From a checkpoint of a small mixture-of-experts model trained on Wikipedia: 224 GeGLU neurons an expert, 603M tokens.
Below are experts of layer 5 (counted from 0) of a mixture-of-experts language model. Rows are named router (the router's row for the expert), gate (a neuron's input weights, with its number), up (a neuron's input weights, with its number) and show model dimensions 0-191. Each number is 128 + 24 x the weight over its row's rms, rounded and kept within 0 to 255. Numbers have three digits each.
After each expert's rows: a language model's description of what the expert responds to. This comes from a sample of Wikipedia text that the model never trained on.

# expert 20
router:100123150112126145142161141128108112098132130150130124109166148146172140129132108076131133132135164154159092122175109128144137106104093099121142120094126138094184155150101086109145082146099106127152102146169095137147118125148151125112114128144100085130154155152130110119119171121137177132104142128108164115143127125152129100095119116166104120112131141123158141116115202074116117115123127156123176109108144076125140127104102121112093102092102113126149095126100133124148118118087132100101162151166127109140123079127141148086164112091096120141104093116105142122167118091165140137
gate4:136153125146078155168157138116145133152150119124128081123093159135149165174110134154156130151189128125137117089111135152146129161105094161174167109185077100127117121125114146108136129131110094131121133087153139138133095096132065142124118168153126141159112110126110117137119104140078138100096096167147145129093094162149124130165132105130147148122120132118122107128133137148154127131106127128104150101124113106139166109146153142130157124123099147124154131132140114095121138055132121108074125145109134161122153119112115152103110077154156076138134122107103105107151107104134106174
up4:162147108095112115112107102113108086136092110173154158121119143151152129150145112145123121122072150162149116065119110148144116189146148113119143147126118123129141164127124110144100132168122096114167149114161158114137109121099176085126144117133143161108159144107113138147176158123126161143123101115120131127102095125147132112111143119111142124102135087100131107109137141104136100119137136136147151124159158140145130126097090108114078146132124153170125167119106093158157167172138144147162089123116157098136160113149143151181100166115135121172093137128122172119155090130126167080
gate5:111152184114149172148117132168098129094115144159127119142150110118112111133130104182149099149110146132141142135130138085127148140101073167127120130152120145145174140136126111118119124113170105121106135190113134137145114144148129137092103136148096108109127078150138113098116158106075144127123117111143109136112105126073125128126141131105153139104149154167126133122086101162116123114144109118099143125148130126136154132047140146121152129122129132093077135138086138147181184131163140137126100136108136157113115137110114148095141113151158124083111103137172145174174076143132107127
up5:151115156118118190152156146137111144163157084142105082124160174134104141178140096161147105171150176132138120101118115159115113144142128149133150129136117130110119103097099108112150130100126110122112108109094145123121109159109133092167121100142095115105103154141095154120130151113120134142144156105120098113106120105113149171139129167133181132124106147151133116087096139089125138159192106102134143126064121120145156143133067119117144088145087141129150124123136136134136143136115216137148107103163100146145128126141148113097151132083113139108113102118105136134155139150107134130
gate6:129145131132139128159116130112064131163116156154135151090139106111149095086163182125178141129106135140107125149116103147158128128146144143106151129125109153129147131159131136159108106115138133130120125133140112128148147134133135114103135154138102140105074075134141154149109149177139139090157080121133116100117117092130124123141098114151085136143113138136082107149087104179146152140111104102152190132146111086155142123154115120099120156173102116081133176102154145115122115131133081136113115153126146131099163107145101123121065150160172125140113097138060102132133156122127125114
up6:138143130128083133160161123147142141131167108122135094144147149133125140191133160119107089128142180086147126112105137131108121152152122155147130120147162126120140099095158127097129135195156122156157143126111133159113133128138091116116124105135105102136149137149118138152171128118110117176117137147094140150105131143160171106093107120106134139146177091132126164118127131069124120178165157143157071107140119166129133119118122166129126122101126141105108111143137125103117138058112149138096126123166086140132111099090138112154159096115081171170149137158151167132146138138127151153
gate7:107122067135110118115103108120135127173135147118096132129090130120135131093102134101136086127150132096144129120084127124115148087107095134134151140151086122139115108171159149126108149051149091102137120099125115175166122137149106113082170160110157162142112116148130139142079103142117135126142069166118106145117145114135119104173151138130100152090091128140093140100095155159164116157116129120128113143135147100133168114167099147172127115126148139127163125099149147102083115133153148127137105121117130135128156090084172147121125129152118133074113122144141104115136163121166125153
up7:128119121122167217117121122106146120111112164119123129109104101149102111158099142150081089148162132122118145140157098139153163090143138147159121149135195112066114132115143113129172127135111135120155153119147121109140152141148105100190122113142126105092147103156123104137135142116144085123117130129145113171120150106133168146093106128105161148133149121114154146072117136110083119117103110117105150143108143113130132130107144133128182152085093137128111146085156125110110096133153143116124140078134145119130118122132161147124128135121150087174161143133140150071105131128182106115
It responds to: Capital letters and proper-name starts like Kong, Lee, Army, Northern, Championship, York, plus inner pieces like jo(urn)al, po(lit)ical.

# expert 9
router:135126115081127152104176097101120108169101142125133126106180139133145167101164131112140116104143142131137087166101134125114094095152151145077111131124127115163147107129121148094131097140161128149130100149135125143106135131079155135094162142151123166108110121144105110144097157124167076121117099168127118113109146102143143147146115126093105145125075128084157140145156107148151129082096147122131093082166132093159169140082104130075123125160135131187121116176126105119134114122135133113145159142165140130121105110105134155153118134137127127152105072129116144140103088099143117144
gate0:136139161130130144120118151129153111095117086115119127147119117140139072122141168154132124136077113099091161125091145120171108106141170093130158125145148053155107115104129095120101139165118116102129123113100165111069140103135110128089118106135130152120125095103117139108119130148129188137122095122103132138117104142118144145141144108131174097142106154112120125114148155186121126151072101136119134116132098129177171105145153150101120116107139181150140138175136125112102115093118132131163156106165117144090146111128092118143153073110100132094137129093112145152162113123149130111
up0:128147112108109126133141126143115124139155163168160102105129121149132091099123151090109169122120129120138129158097136122173144127157108100149080162117143099113115154144127135117122101156155130124142147147112089169170159095093133121132120143130098145123143153086135135123112108104100127166092128111135141107125155107145091111153138164108163102101151124124122098148166081124122141097127089176162133134096187133126144120109155071164137155120143113093129147122139095157124098123126106139082126139128105116120129162117172187115132153127165049139154124136173140135154153130142100153
gate1:126145138138125111143121104168140125170152172141095142138140117111146099138134152169117084124150127100143140136111123118121101146139084144092160100134097149136154167157095105096128117083115165128126128144115135120127124119142126127139064124112151135132176113101115111136141083145128114129117115087130080152160119118095145110098152133113095113127164162151129204089094149137120142087120175140116080141135082143116124154147117147119158176145122129154138098137131124085159157113138172134116123099125123136119111123144083099160139168162105153103131137147096130153114084111093169147
up1:106185135144109152148179124148114141130136113165138098132158108119158086117096114122130119128137125165157136131142139160127132118114133134132163124081139130158153129131123136133111110102154115106153128098152108160171090109098087094093092138114122138173135108128153151109136073134131127158110117158129102164167122096070121131131106161141115128131132098103118121071150153117092133136145166094094130139127130086138139124114150164107141156124162153137092119139117116104173096083129130136120168125068147155111110137166110153122177122125137156109105116120136135183151091163130140170
gate2:106116146144101159163078127114118156123132123099153129155162143121127142115132131153130119110113143110115146147169139129122137131091087142163162120093164122098141140100114146123131087076135163125111180114147153103124155106124155093108156099074138146127122101149158130172131096085133091116146103124154088123147154149144103120129173163116173057126129088119124101092135135158154122167162130068157099116153131140150107150155167115143114121145101143141161165128140125162129137144143103132116115134120130129121130126120187099102135136126077089134141097129094111111126111104165119128
up2:156112103121138141132201153161154125139152149138142108086102081100105087129124137152094131126147106124168121111115087160187136095153156125114080096142106125137143138149196140167162153139139105126121143133138114104125117142165182160121125143125182156125130127114106127128166112157116135114135125148126159149136088122121156130111124120090125153096104124076130118129137124104124130132121159149133118123100178160148109092123102151139103096104134140094100138140152153087122166132119138097154166120153103121093151146138112129120115152147121189092103125156123106131130151164090148105
gate3:105128167145117095142109163115165112088157116111117116134106111118145105126113129129119141189126127156120142112127180122131093104123153113154127098134109128142140113144101159136136090104123144156100090151140106109116128106168125107120137156111112164120148154098197176129115119131123112111182108111148100102138151114156129135106139102148146065099149056151102088123142133156172120134122157133125136113132117138114126129170092140121165165107123168143125133153128126106128159125099134099115120116172164122098075108121175146177092109119100137110131136109105139133151106145182155142
up3:134116073160153127147133122131136122103144094138152152131123105157104111122125130131063119148120148161114096182093148107143151193112107127125119072128135132127122143093095114108111140123109128150121154123116153156133163129142097092144151087142136079149150132168114105169120140114157128141119097140117187111106133140115137113164137115109093137134118148090118143115138128109120138130152153171127155105144099124154134122139141129177098123114107117112108119118155145126131123158115175158165165084125117162118144122178126137088103167138125116104113140192152154158085129065098133146
It responds to: Middle and final pieces of longer words, such as cu-st-ody, ju-ror-s, Administ-rator, resident-ial, guidance, plus County in place names.

# expert 19
router:114107124135111132122122123108133126111173125085080095054114115142185139139101122102117148134126090145138097104155124118085181102145147147168105135143160148106178121164108127148146162149124132140115065132106106121106148142133121106115116139111119133148138159110139109125139142100151128131142138119136156102118099174143079098080151112130086121111123106133206137159157124109097140081118175148136110163101162132134125095132077130107103110121116128123127119075139115120116128131121139072168115118090108123122086106135126163127126103118128108139100124116112124128102155116150150143
gate1:112125126132127121119106113111129120123166183075122124184111180102125100102097131150162134156185160145162116136096109188142096122110130135132139101151122133126095137133108140129111142123134135124145187108151148112104147115131146093133135109112147125129155160158122133143122126142090145150098123150142157117104108172164110090143091150138117123118155047119116082136112179151143142157077139141148131116113102134135096182135147155137129117140143113133073129152099119124120126124143125135090113174114143142105111176138108146175118157134109132140099139115136121106076138109107110098
up1:102080113112161118103143115094150095129148111133146129112125144156171157127130152133137134115140126148156151172134142117142174145150141158157166114115110144122077129119137097126164101104104136130087080127148150126163126101115165070152118142110137111160123080132091112113131136119119166111075138140110112118139112147142100101135179118122097154162122085113119129088174110129135150130117098100129154129155130114194135134142133076147093138109134138124158145131076103152147124119144162106111110121143126108136063156099155116110120136132086099121179102151102086140112119119124145124
gate2:133107126133133135138101101131150162159080126131163109166138115145112134152139111135123107153126180157110165121147139126136049189128109181100127129134127094137111097139137120132114135103137150168123164106152108163153091112139125150115187118126116092128112139095139134150139112145101136150161091149145149137133139129124154153107132195123160125138132124153109153136165114135127118109134133183170118089142108136099122135080124155140163113156082086102113080136171138111082123117144145136141154145137134114167156133106126142118130146142120099142135165127174109170107149135099102100
up2:108103169138115175108097095148169152126103118138143143163144109111111148136137166102109115119109125138080157123140154131116087152080117154135124142151124126159111095149092114131131100138171134142112143101113105116108118146159116168103159153161105176138145136150107132084092127168127110146126146189099146132113139139186140131096108154121155118161149090124156167116152108155149112097095127137120109139129115161093124132150107129147134121179125118094138069110172161114118097117140110121122130161170110102136150118149102119169142130152157103113083156098104123146115133137108084142
gate3:112124139189133121124131147142146135151204129128110140105083144118138089125104169152143045127094139109165110111127139134111128151147093139163110137171121076160141126174121145142165117132139103114136121128109165151109113128136114121156158132114159114137142150162088132129127102129100119123144144129128143152116134139160154168132125128134132154105087095111119135113152167119176104190169097110113129099125099133101138131126131146129107137186121141094129145135174119158161155148120110116127109122149116108111119157125164136147127165163135119186119148140170147153125161124172103111
up3:144121176153166142123141154139192130130148082144149138098102149147144134132126157144124166131124135155144133130117096114120125121143145116136101127122137152113107142114118101138173158139090146164166115112142130144129144116095153137109086101113098114131115082087126103119085153118119121142138147112094105155146070154153167155120121141138111123063129150132144086134114125111130156134105118142137127096096174176113144134082120121122127141096157102122123156143137079083125131132170097158090069122132107135122066143064128097123156142148124155152162122150108134149129092135122143147
gate4:130143108097182129138131141094114141109125176141154110107139121143100114117109109148161120104093120155116108142126100193160106145120102165152137122132102153137162129124163105139095157155138098123123179147118153138118145161125191121106172145118154136128124134086142147106164131130105161122121132081132143158154083120102136150170133154114148125091155156153155102149117142158123132142098123132160173182119122138132146158091136111161099158152126162113126185157173110161116107159132113120061136117121121150114134154135137119158141159140164108113107131162161158152140124137118118121
up4:139135123130137091148061126080171130127134134105163124140169124057131110114088129142154142087180107138110088103125089108123100097129151089123121149138155113113128131142112114117108121139172169155118117097109123152098125102098107122133146109139093111181134166113117119133156137112090107127156127152138093126106172107071138100118137155102125140125177142166142136112127101148137147106152145109158121123133067151113086112137102179144101142165153137122132134170145122118136116157118148134153100114125094125111133132114129115115127130184138119155140184141104124144131175126142113113
It responds to: Forms of be after a subject, such as was, is, been, were, plus as, who, until, and closing parentheses and quotes.

# expert 17
router:094108147126095132114129162157101130137125184111116125118114088107150125131144122139086166114129112126136133136144083169132150148154118142123151163119105125138112125158090090106140127163113141113165142148129136140122101164100144154103131117138111113132131125148119113121113139139172119123099120139115072150151092178137164124134139113148092160121082138122108153182168149126135164140148150130106108114105140187121152146099162160120077148148109144152155108129113126144175164160132089118170097136129178100156112130129119168146065135140125145135109100138178093154113111085128119148
gate1:149113089134097139176088098100090122103121140130108104123120135195093185137088142119122125174138120123099085114122141122153163141169118117139128138144150093074130134147106129144108127109142099083132167135100134135155155127128154135125129124105117095116120131117117112154113150095131106130124144160116133130108170123123130073170113141108133148124162111109115133140120142114112132093100108106062142153145105150121166158118130123144135129106159133145144127159112146146124117079145098077112083083112117097156133137125160172102132077097172071115126139112115086110135108112110140119
up1:129124153101133136088090160086128131088126112148122149144096131126115136129128118122108175131165082141136130107212153086157117136128116128098093110128091098156153114138178157182143148133121125129107122140136123157163134147156102115136142119123120100122124125099166162154153139174126133132145119122069159149142107105114113148093130105131100127146118152113157115089124095116150137136142149137126097137080209131124133096138133130140143144062147128181085116095147130133099148110137140144158157158134145152121087121087139130135134138091136138136126140096164114104137150136138133155
gate2:140147076097125141182131097099128094108142115126147149172119175121147102083079125091127112110131149101175153155118150127121086158119132175111102138132139112158149129117129135138111135113111085119147120138142122110139149098165155112131152117170130138121147119114125127109111128163134156077116151142106152098119139143101161138166098105118127174118121156159085133137128142095126116134144137115131089103115108119142121129123056181133145158169110130150123127154119090100115150129062147166146115086127133134151093128093095102161122109119169164154133115153133140117163130147147146098
up2:197152146135084118165170117096108119137129130168155113159124098121119112097121128114190115125116140112178128135112096147117120147102158121116179143148117148126098122114136118111094083138174096136159119118138103074096129125129125092098149116154137146130191171125152146119122134107138127113159120105149120122122103119139132154123099094109121077115147083104104119124135143112164124127124108145170147144110167091127126145102077127163124112174115155132107114111163112137131115168130136149135119161089122110140118069134132132186116166170114129097142126134159093135116116143149131130
gate3:094155077119133065128070126105141072104125120116125122149121092100146141123166130152098110140103095123127102111165137137163127156111094141162131144147145113124121118145123178121131130118137149174144108151112139161153133157174136078148091154128136160151132156107119101157137165137128133134115157153123113137158096132102146146089108081137062124119151127123110122115114161081081126138143122179130150126146148104125147110157108085128144157143138124133104127157149131138097133112108105116088139126125127130128144143138141106103093151089065130139137080168150149105139093126122145092
up3:090123105142164136128119116135092135112108124138121111173168131112089184186151122135122120099101118125113106126120127114120130136145097201102069136136145148130148103064158095127101160178151137137157130152121152107109107138105149089111110132090066103151077141100147074182122146108145170124122123123143146140121118143104121132099115123155124153184139104110163119135131152124137097101102136183103151169136138123113108128131137100173111139115138113101145078153133106139110133112109131103144142101104131093153116114140145117147134145141092121139134144106123131102156131146124146114
gate4:111131174086105128133134156129097141156134119093119141089118149105155141102150137116167114122176131136113158122125119130120146131097113104100143141148124102153119162125122142101108133110161144144113123104112082158143137114148126130129114145126205143101154109138186138121149140182078094171123106118094121177118144074095124113130115141120110173112132104147118179127083139167126112114122164123148134102110094141145138102178097114119115144136124144139136176133157137124146132137128149164144074129160096088094112162146141135104164119110128123137166086141120150113116124110164086153
up4:152108085092068114159123161145102154109161157118118140145169151099081153150119109136102149128145122101176124115123119162146121104114130140135118109079182104165129149161141146111112104165126131149120116088135123170144115147113118153174165098155156119093125178148138154142124108148128179139160134138108145148110128127156147123112187158126114145138141103079152188131093136142163143146123138124138132117123134132115136137110125151117117123122121140119106104172085102181153133111152064110123120158126134139141115137120103135146140163146092136117163069139121123119106138126097146137
It responds to: Short pieces inside words and names, such as subs-ta-nce, Rasik-la-l, and capitalized words like National, United, Royal, Liberal, plus pronouns them, you.

# expert 0
router:148138103080143130147157135109135138115104159143102121129175142104124161172140088144118102147161143123102118134151145109089128125187155114151141110115110133091122151140150108132123078144120087121112164144144109123123099178159099176117157140142130125138100118122105156136145133105140143110158142173112102122128134094147126112114137109130128169102190118075101123174182171137134132121100135106082153095089133144122148128141155127072156123113145107118125117099117124136137160122091114145158128101161087110126134125149136168127142090143119120115125120084155063126117107089106136114
gate4:131128133096130126095136119131117159101124134141156101156105170125182130115162137073122131142142122093114152140126104147136124160135138109169090158116169120125144141096145141137102111092139140117097104173127145106179180069111138109109111140089128132156114125145126155227129153120090139110117124140132140141133132129162126138168133116157118102143143115151092115111159146160084121121125137105106114156154121092150108113103100095142094105157120110103128114152158139090121111179113153113107100128146140169159113114146087126136137159135169138138150127163121135083109083135148126117
up4:102145110136143133119147133101135129161075082117137163146132124134115121137107131059103124170089105113116141135135134115106130134097129154135117118143131138121134101101152137122119176117120130116127156159084171141153121126163145152138138108145133119125094112166129127148115138139133092129184156145123125187109142124152194096104121105171086142137111149136139124094123115147187152087160158122121094132141158118136099111180117110135123177161165141088164147129124102163092132102170167160093105116156153174137169130143153139109106141148122109134134151149150114141144090115118115128
gate5:122145096155121106160132166119122100127114136080141114149131115139126117112159143145125119143119140107139170184124112153150138111164164079114145126138092106114133106146130089163139108134129120144096098109102129124161120131126124116082113101107112163115130168125164087147099131128139155192102125156097124126137088125126115090140150096152127128129096107109147110145171145148155161149123184175149110150145108108146121132140084107105112103153127126156162106101103079169094098131105114119147165098136155139117114117121119116180111140179113161159130134094134148077171154122155119110
up5:145074204170132142122107130128177122170152126117130132106158128119156117127115145153147108141086148117054084096127142132119089132095146170122133118145122120140175149149168128115107143120127105136126172131087117138107114114119137133131169138138163106127125076163125159129127128136095115108128139110129132112124124138162133137173138143102118109133140123124139127114129115124107106158051129114110124106146126118164114148066155144162127138120106137070124140138168145114161107183110165110163133165121077126109167155124143162117138112123088130111130108138130082130133130121125156155
gate6:132113103101194138132107140122156120128084103167154093139145154103109142128138111148097094132134125117132090146108159129126125132133133109124138123132136148112174108135130124138089103097152149124122135157183134097151149091145107113157109103142111110122128176140086123150099130101119115153073117126138153138138145121075150128134146136152160101118114136157146149144172146140096134099116125130137106159171130138087186156124120122158133152107107110075091079090159134106146131121151113131094127103143163158150114138124097101143138160103196084186153127134124147174110114134129130125
up6:126089135145161112128120121086127107120141151154141116158132122104117132145114078161118113119112155176143171152122090127120077112147139180136086149176152114106110129120130121083105171082171137118160175148142139119116136119073124134129166146131135142142162111129133115175130101119154142097147146072163125101136159100122152109089060079132165146116091152118134109141122151110114120125127094174154167150141154155158149143076145120137155154104112168161114130145147142113105134136112147104123129143151112178124135121113155120126110145130119158115115112111145130129143159145152121129
gate7:153123143161148153119115137141178119115161119084154124116131133143124115111123083115157139079074125140177157130124092128131135136133168146138146136147118140119145076142133150144109146104152112138154144141135124130094096155146131082141099108087111115133118138148105123169069161123131134151119139105152178168135106101175112123146138123107109109115103102142118107090147080129101132184105091123156127138140167163150166151155088096132130103111130098111124127133153115184136125132106175116106126157077110135109135099119175118101175133120135101149151096104149126130165140141123163132
up7:151099148134146124148135142088144136120099114127121099100124100143115124122074141121183166144121109161107142118152087177085144135076119146160107149119142106094110127129135126132139128089140128142153110133148097160123108138113181110108134133125169116143122120104136146098118133077111118157143148158121103145076132126148154144117104164123101101111132162144136116093152120122160139163125152143112083174104156161118127135157087145124145076071154114133105176125127140100138135074119135169139121094117146118107139152132175109121145150116143134138155116115132167100054134097107128110
It responds to: Dashes starting infobox list lines and pipes between table cells, plus commas, and, not, and some name-initial pieces like Cor, Alex, Sant.

# expert 22
router:120117098138108141154131128109129114156141166118135122139120170178148112146133109102114135130150158161131139127163134145111146109148121111159138147124141163160115097120091133161117155122105155140145129162114120131124144114093103166113136131117104144106134131160165064150134114145124105143148085138115157128126129079111095122111143086107084098159062139124152130140178100116154127121138179167152146133078112153152164088156106138139105167121120102177129115084106118111144150129129146104116129110122116089114098094109101147213100120112142152111132148121133182130119121118137097098
gate1:098111114134126118156097129130133126096125130088117095121137126133142123151112153132129139142125092143094127141134165099127127120107132133166140116189093158166142117095129128134113117128114171126108150158089130114084164194140114106151144115128184115135151131104153155122161120132130158093122176115117098145167091139138138139119122111142102127085163132149124129136080185114092120125063088149129144090163121128115135109110150116137140113058127171123122137101151089103093170128137159124117098165132132113109145123097145108166119123148176134162164133141090137110130138166130150125
up1:131104118132124112131109102113098098111112141122125137150125163114059088107125138099155090110116122076090107112109112134159152094108115131150134152152141110130101133115110137155117166141138094117104149127167116120154156137084127097116118126149114112155143178131127097176125153145128116126110108101139170139163153177184119134160145146141131126148098156100141118126135144140183171136157128145166141138127167121129138114082148133168119091114143133126168087127108127170125127152122099170158163162168112109121140116125150112147108201126129113129125102133124149151168146096181112128
gate2:139110153134113137118150127126125094123089126125113141121133141116145158139106151147154121135125123161109063139147138101117149152165156130112152129112154147110116108136090140134131104161130108146158103122125141122111078161132154115109163142151143136131113092129082114130108108148091105131092153144147127157149114153097174161070121118173163111118165110119126101131071117095126158088133159118108097147109130105144093153119093109093106095127204105139134103124155131141115149135085140074156150133099163148154123181117136143087138129154135057120117143121104106120116123099122126157
up2:117117136129190125102095096116160121092142130139117111138104091113101140137153124098134131085156124116094156107160124114105117135101167130101092112135087110092142169117167127138079118115111168099101150114111114131135195128151122104124091128097077108139150130135158131175131142117120138098128124076135115097124128124138134064179139162099112123136113114133134128139153116162173128140121111108152126108145138135133156133110169118168153158119085121115115166130110115093116141123143128149092079110127139110113072129123124109140131097102103123167135136114174139118110174165141137090
gate3:137128126123125150093177115132125125098146120127160145154123115100105113160143161135135127141100144109152128138125156136121098128140108084152126134128087125150115128112113119135103098143133098154105148146136157191159164162109124159122130150148111141126176090136110135129155129112098164115127124125128131125208142154157121157111120115121155182150118098116132151156159145125145120180130137157084154136151110089111163130130085183144103159156076151121080114162125106086106129138158127159119128130162177139099149112130170126127130151146147128099125141199156141142107132140105116171
up3:134129180097133126140097158103179099127150164132102137114111131132173112147115132128145095127156112119135145102184124139115146097093094138124134087193129094131108120185152133143095200127136158132092125120107103079144138134149111108122134107144119149109104139122121111118126069150132135120092144133128094098119108155129141129127142110123093176146133148142132072099087109162143125083115139116159161121087118165118151134156145125106121094146155129128151151106133151132120142079142125114105114125133174130122165125113114096150094139121147142144119167091102082110134149147169145130
gate4:111157091158130121160117162111150064109152136143108168104120131117113117123153074104135107116126155144122121136151121170135090124144115143151157112163102116127179147183147135142075120123142146147108127129107108084149101104145141138116155151160161120132123082121139136101094140123107108115140153135112141090135138147145142103154128124148114104101136130134138148151112185152169079127127157141165141176146094147120103156110125108163133068154135145138102170122170112107151116118171116143125082138122132162119094119097120125129110138142142074123147120102120121129097148103153170076
up4:082117128157135130090085161107138072110130153100146146138096137111145115125104117136139173128139177129091187110142122147135085158127147118142126137139184106148144123124164105122134133132149182141136127141152132138086136150098148087086119134118134106152094123106160117152161127091113091126136141110094158098116142088163139098085122136102133153168106121099114118145138151134138077125081149165178137113124171144122139111117144157125106107113112122094113116119154144104118107177124140128156145150104093107141118158144110139070129125130090102088137125101119114127124131106129167172
It responds to: Mostly in, on, at, as in "born in", "on the Hudson", plus of in "Speaker of" tables, degree signs, and table pipes.

# expert 14
router:140112101115096107164142167105095093185121136148127119092117179099081121102158120112109090168132128136080086131100121114179142093186150103108143119084123161132109146156104118120098126133129098106146135119129130150155101138121142171143099122167129139172165127108141105124136167145157147118143096113126144113145145115136137146149118115150140158129114149122122157154157101204150108105115165122096143137108147069131100134136157156111133114133168134137126153097155120112145123141115086145154141111117091116142108135156127159127122131076160134097101117109172135119109159103132134131
gate0:140155122134133150134174113132156119092161149136125152101103083155132146147148131157145121112113155145102124109130109117078149158130132161126151130159100134148124116132155167123168136123125129111119114127093170126165117125162148122129125131174084142099133087116108151132152147160091162129141139141161154142127115106112129173129147140116142180083126136158136115123126156133123092192083122104148095116096170157151127166110091142120176131143164144164122121094125137103131151121133174146064148135150165154124146201178135112133175124128094140124142118132129127119129097132120139102
up0:148120126126127118136137143122087105104152123144162160146103138157138124159157131108130082116084168134169103125091154137096145134093117090110068082185134125151135147150131126133146109138107099120124160117125141107124122164114122114146104162117111143130166149148090134171120106139138172137145097121117146120085134133102123124203161083150149191174133067137130103132149124084159100135142114109123131160147161114145132120097139107148153137106133150108105145126139111156150081099148130143122116124148135155111122123134186135135169158143094120134150129110158142108146115162109161132
gate1:128140179131095145135100121115160110077129094147138153088105091167121096123081128145192102094124116161132107104125112149146098167167109111139126125108084104143147080136145099137155143127102099107121166136088102112124115153126135153102134137129133117106134153108071127102116122111154138111088152143159176111115160137113165109121152126143150138146163155151112113133142143120105112103146097144121133129075134136109148136099127120091171161165157130133107116186121144137143144119140120122132130076151155157145179179120135124139084126119110167132130133144125118165151120141126160094
up1:119086124141086140173150129127141119078110156159081102139134188139112159140092142118142083108129094129113137102139117126163116098131184128166114141139140099149157136141125132155107138134140106133134095151148124136135099173163151132139163138102143127124116125145098104132108197103133095116140155123100117107144117128095114093116128148192092091094124117091180134124121169126136189097130134162149143138152124114118098113110141086137125142144139161154120096134130118099115116109119135085148118137170141143113089132143139102118084102135154163104129135101111132125147112111091103083
gate2:108137149117126136149169178108104159177156132100120124144102141127108119114149130118111111107119159093098150097162100122102130131165111131157120124165115122177115081129126131130129111136119113143078113128166146118125122115165142123182112088169124076127127125132086162117094119147155116149103104109140106134154147142138115106154166114152170147120111113128127162126145138128114129151089137126121125102109148099124108142120120128113163129154105106076153151155113142163090117119190143127146131122135146146072136083120132112082207149081137111140164119162142134175102129110127141150
up2:104128160143157131130122113141125111140144126147108132130121107123146124096112155147131128143095158136118109114108100189157160129098136126122087123125124146128117135129134134115109108131095136149137094160171108151171128094064151121115086131173087125087118113165142105121181130131116145116106169122125073149118160077143116121138160149106195141145148137145130134157126154125102091146090139087089137148119129151143160113113128141117139155118154117173120120084113125104154160078149116167101105159170137160133128159123112173092115130143139182152124110130135086144158129120140171123
gate3:135149107127134170132169105148113114172154118115154097184150168091141115140118148140159149125124116133114116113117143139156116121125128142154141125118143139090114103152140139122089111131136109160128099137124120182119127143151159101133137158130137125125145116094125150136097127108128090087151151094172184133184154152101113099142092087110114089166118141143104104112120156109129152133156171160184136139125129118125143094121088122136165122126076144159095165143129123137097169101121160057111156149138121098121163155110175152155150129149128102160096118129137154124116099132142102145
up3:092132151160152132138133116186135119124111130113100091122096115139127098128173141153138125114141130114155133120149138112133088138171126116160084102089147138132125168125127123171128109152151154098142119125135126077125102129114086130089140095131128087156100093099133109145128128137134132130138145166110076157113118139131097136087125111148160159126158114129122138171163119125123143125110126134121098134181152128157064164158158109180127114122133121170136113086136098078075103109115124157124095156111098155150105133177107141125107107087128130146130111108167134117130083174100126152
It responds to: Short syllable pieces inside names and words, like Sche(du)le, Arch(du)ke, Psychi(ko), Nav(ar)rette, plus pipes in table rows.

# expert 23
router:150139111172106158104109138123139102134144150108136176141117110135102149142088162116111193108140125130111157124124138106129142170137130142178156156087141103129131153138125127127147160176089146097144128152138126129163135137122089135161148095134103147150110128111172144142134179165108085152094123116086107097139090155094161141131144158094126156145180152098181119165127140102108161131119126133116154137100177091117149109152113157120127123174139094117142140113138122129153152136184104148114110133158136154114110109094100156121096129112134145149109114141113136128123157094110096172
gate1:056108138125142105122143107101144081121166149148102114117136131162161152117104139151113162091129163178151101151111123132143133112116143098112132134145076125144112089172133145129106113124126150111152109123128160140133166092108170159104104172091168124136139126108148098145129130130159128111096147164159148120138184115127119155117107143183166134134116090141101120135149132132152119131157132122166154157135115152163147113166115138158121096142136152100103134179161108139149199145108158162170139126139147143121145138129165081128119136161157127114162109154114102156122136149134137126
up1:124173116101169129126146130140122085110173143148149184110133132152135180131105134062095137152173071146147110153152096117112131088149146085147121109130101108174119095157130146168140116147117162141123127122121147128157064147153111137157098112135094111138148100121112140158129106131158114116151116131113141084114144087105118122107122147156140147146121128125106102143152145095139123107202105116106146109124106136131113155158117109115132082121157158106122132147088124136157180106147135094124132095140134152126140150140167098131150124116135129124160108155121127170118084121171145138
gate2:131084130180120101126174153124124157103126145136120119136155104113136104134118141150121092083112137145167116133130149096163139130137134099148110125116115103180084136117162118132163094113139155104092088153094133120118122160126110185146120113115173095140132126152127114097154117127132167140173111091178104101134129126112128143126121172116109125146087114114086151103112152187154107162158066140127099066145113092112120137155109114179167133136129151102095091148132146127150104104141133097121119114167115097129122147145173115134162150117120122135139139120117093111125105124099139114
up2:150108134120137091122123140076113145150159127090124135115180161149163108145142090130129140124146122135141114099131133060166131126138138180153138115100129124123103107089111080128150115151131115115137107101116159170121115129120100132151157097155135149115103144164130121136144170156138111152097099147138140143098142115101144087140112129124107100127064123147127131129114129194140137144157108183112085067143128083140138138128109102160118136151103135134124128116140118160091108134150127078135139125157164140131148116150172120082157084078110129112094140098115119126123080145137161135
gate3:143142107122106104098148097129150135108183135140071146102153139126194104088120135081161134154090083156154090130146145115094156142127155121100131129119100128120115145120100156151099108132091101136118128127138131134093103150126073160153123116115160140121098118132144172161152103135085123106166156129138124102158125108069118165140148133128127131140139089136112094129126166117175108100152097146164129126112087113126162121123134150129098130079140169179109125079108084122111127133116118148143119117148134129105134111142172104126140086115103112129145124102176109105123142125151146103
up3:160097148065122093093145115119128118126130158166111144125153128121142137138113115114090144127147127118134108117125139175137151123138146135155139094148156149146160146118192134148148083085115149118161130171130124160101130152126134107109165083160153104127118096133113121155134177109122091141179135151141173134106167115131115122143157131127106098142134138109148150133118105125173144115135147089175128088101121145110154099107090159163098112154172129130130091119135123073120130128111133146119169118143094146109143098129117173179139071168153134118130134130174131156136100152109149115
gate4:144122140118151149139157125143135137146134100140153109121123158092120099111104138147159138121131179126141090115142105155124150099108111150131127130151135124138135134114135113144139141160115109117118105122137130116147111083131123143110127215160152158080132137124162128128127129146120146120110107108104126123177142088081095157156086101122150115118088122148149145121099117121153105134106137114123166129132138132144068139122139098103183129155142156113122136153120136168114093138188109176109094114154071164186156113144094112150137176151167100098127185114123123139131163106172144131
up4:082129126095159134128139156157123114097121126140106113107106144113111154160113153168102111100084136128129126145126127115112139105110127146133140108173154136155110134140098128134125130144126143094121105102131110109146124123124149133129093077157159171135152139120154159154095143104133178131152110159118108104082174103076104138121121106144128123108126123162119111135198158152110128135156131115163128087123109120136084160132124106124118112114163173144134125091109121063136132155107100145094125072173155171143147146159144109161114130074155101121154140092148149158117135092093145103
It responds to: Verb endings -ed, -ated, -ised, -ized, as in Maintained by or recognised, plus verbs like built, moved, covers, and States after United.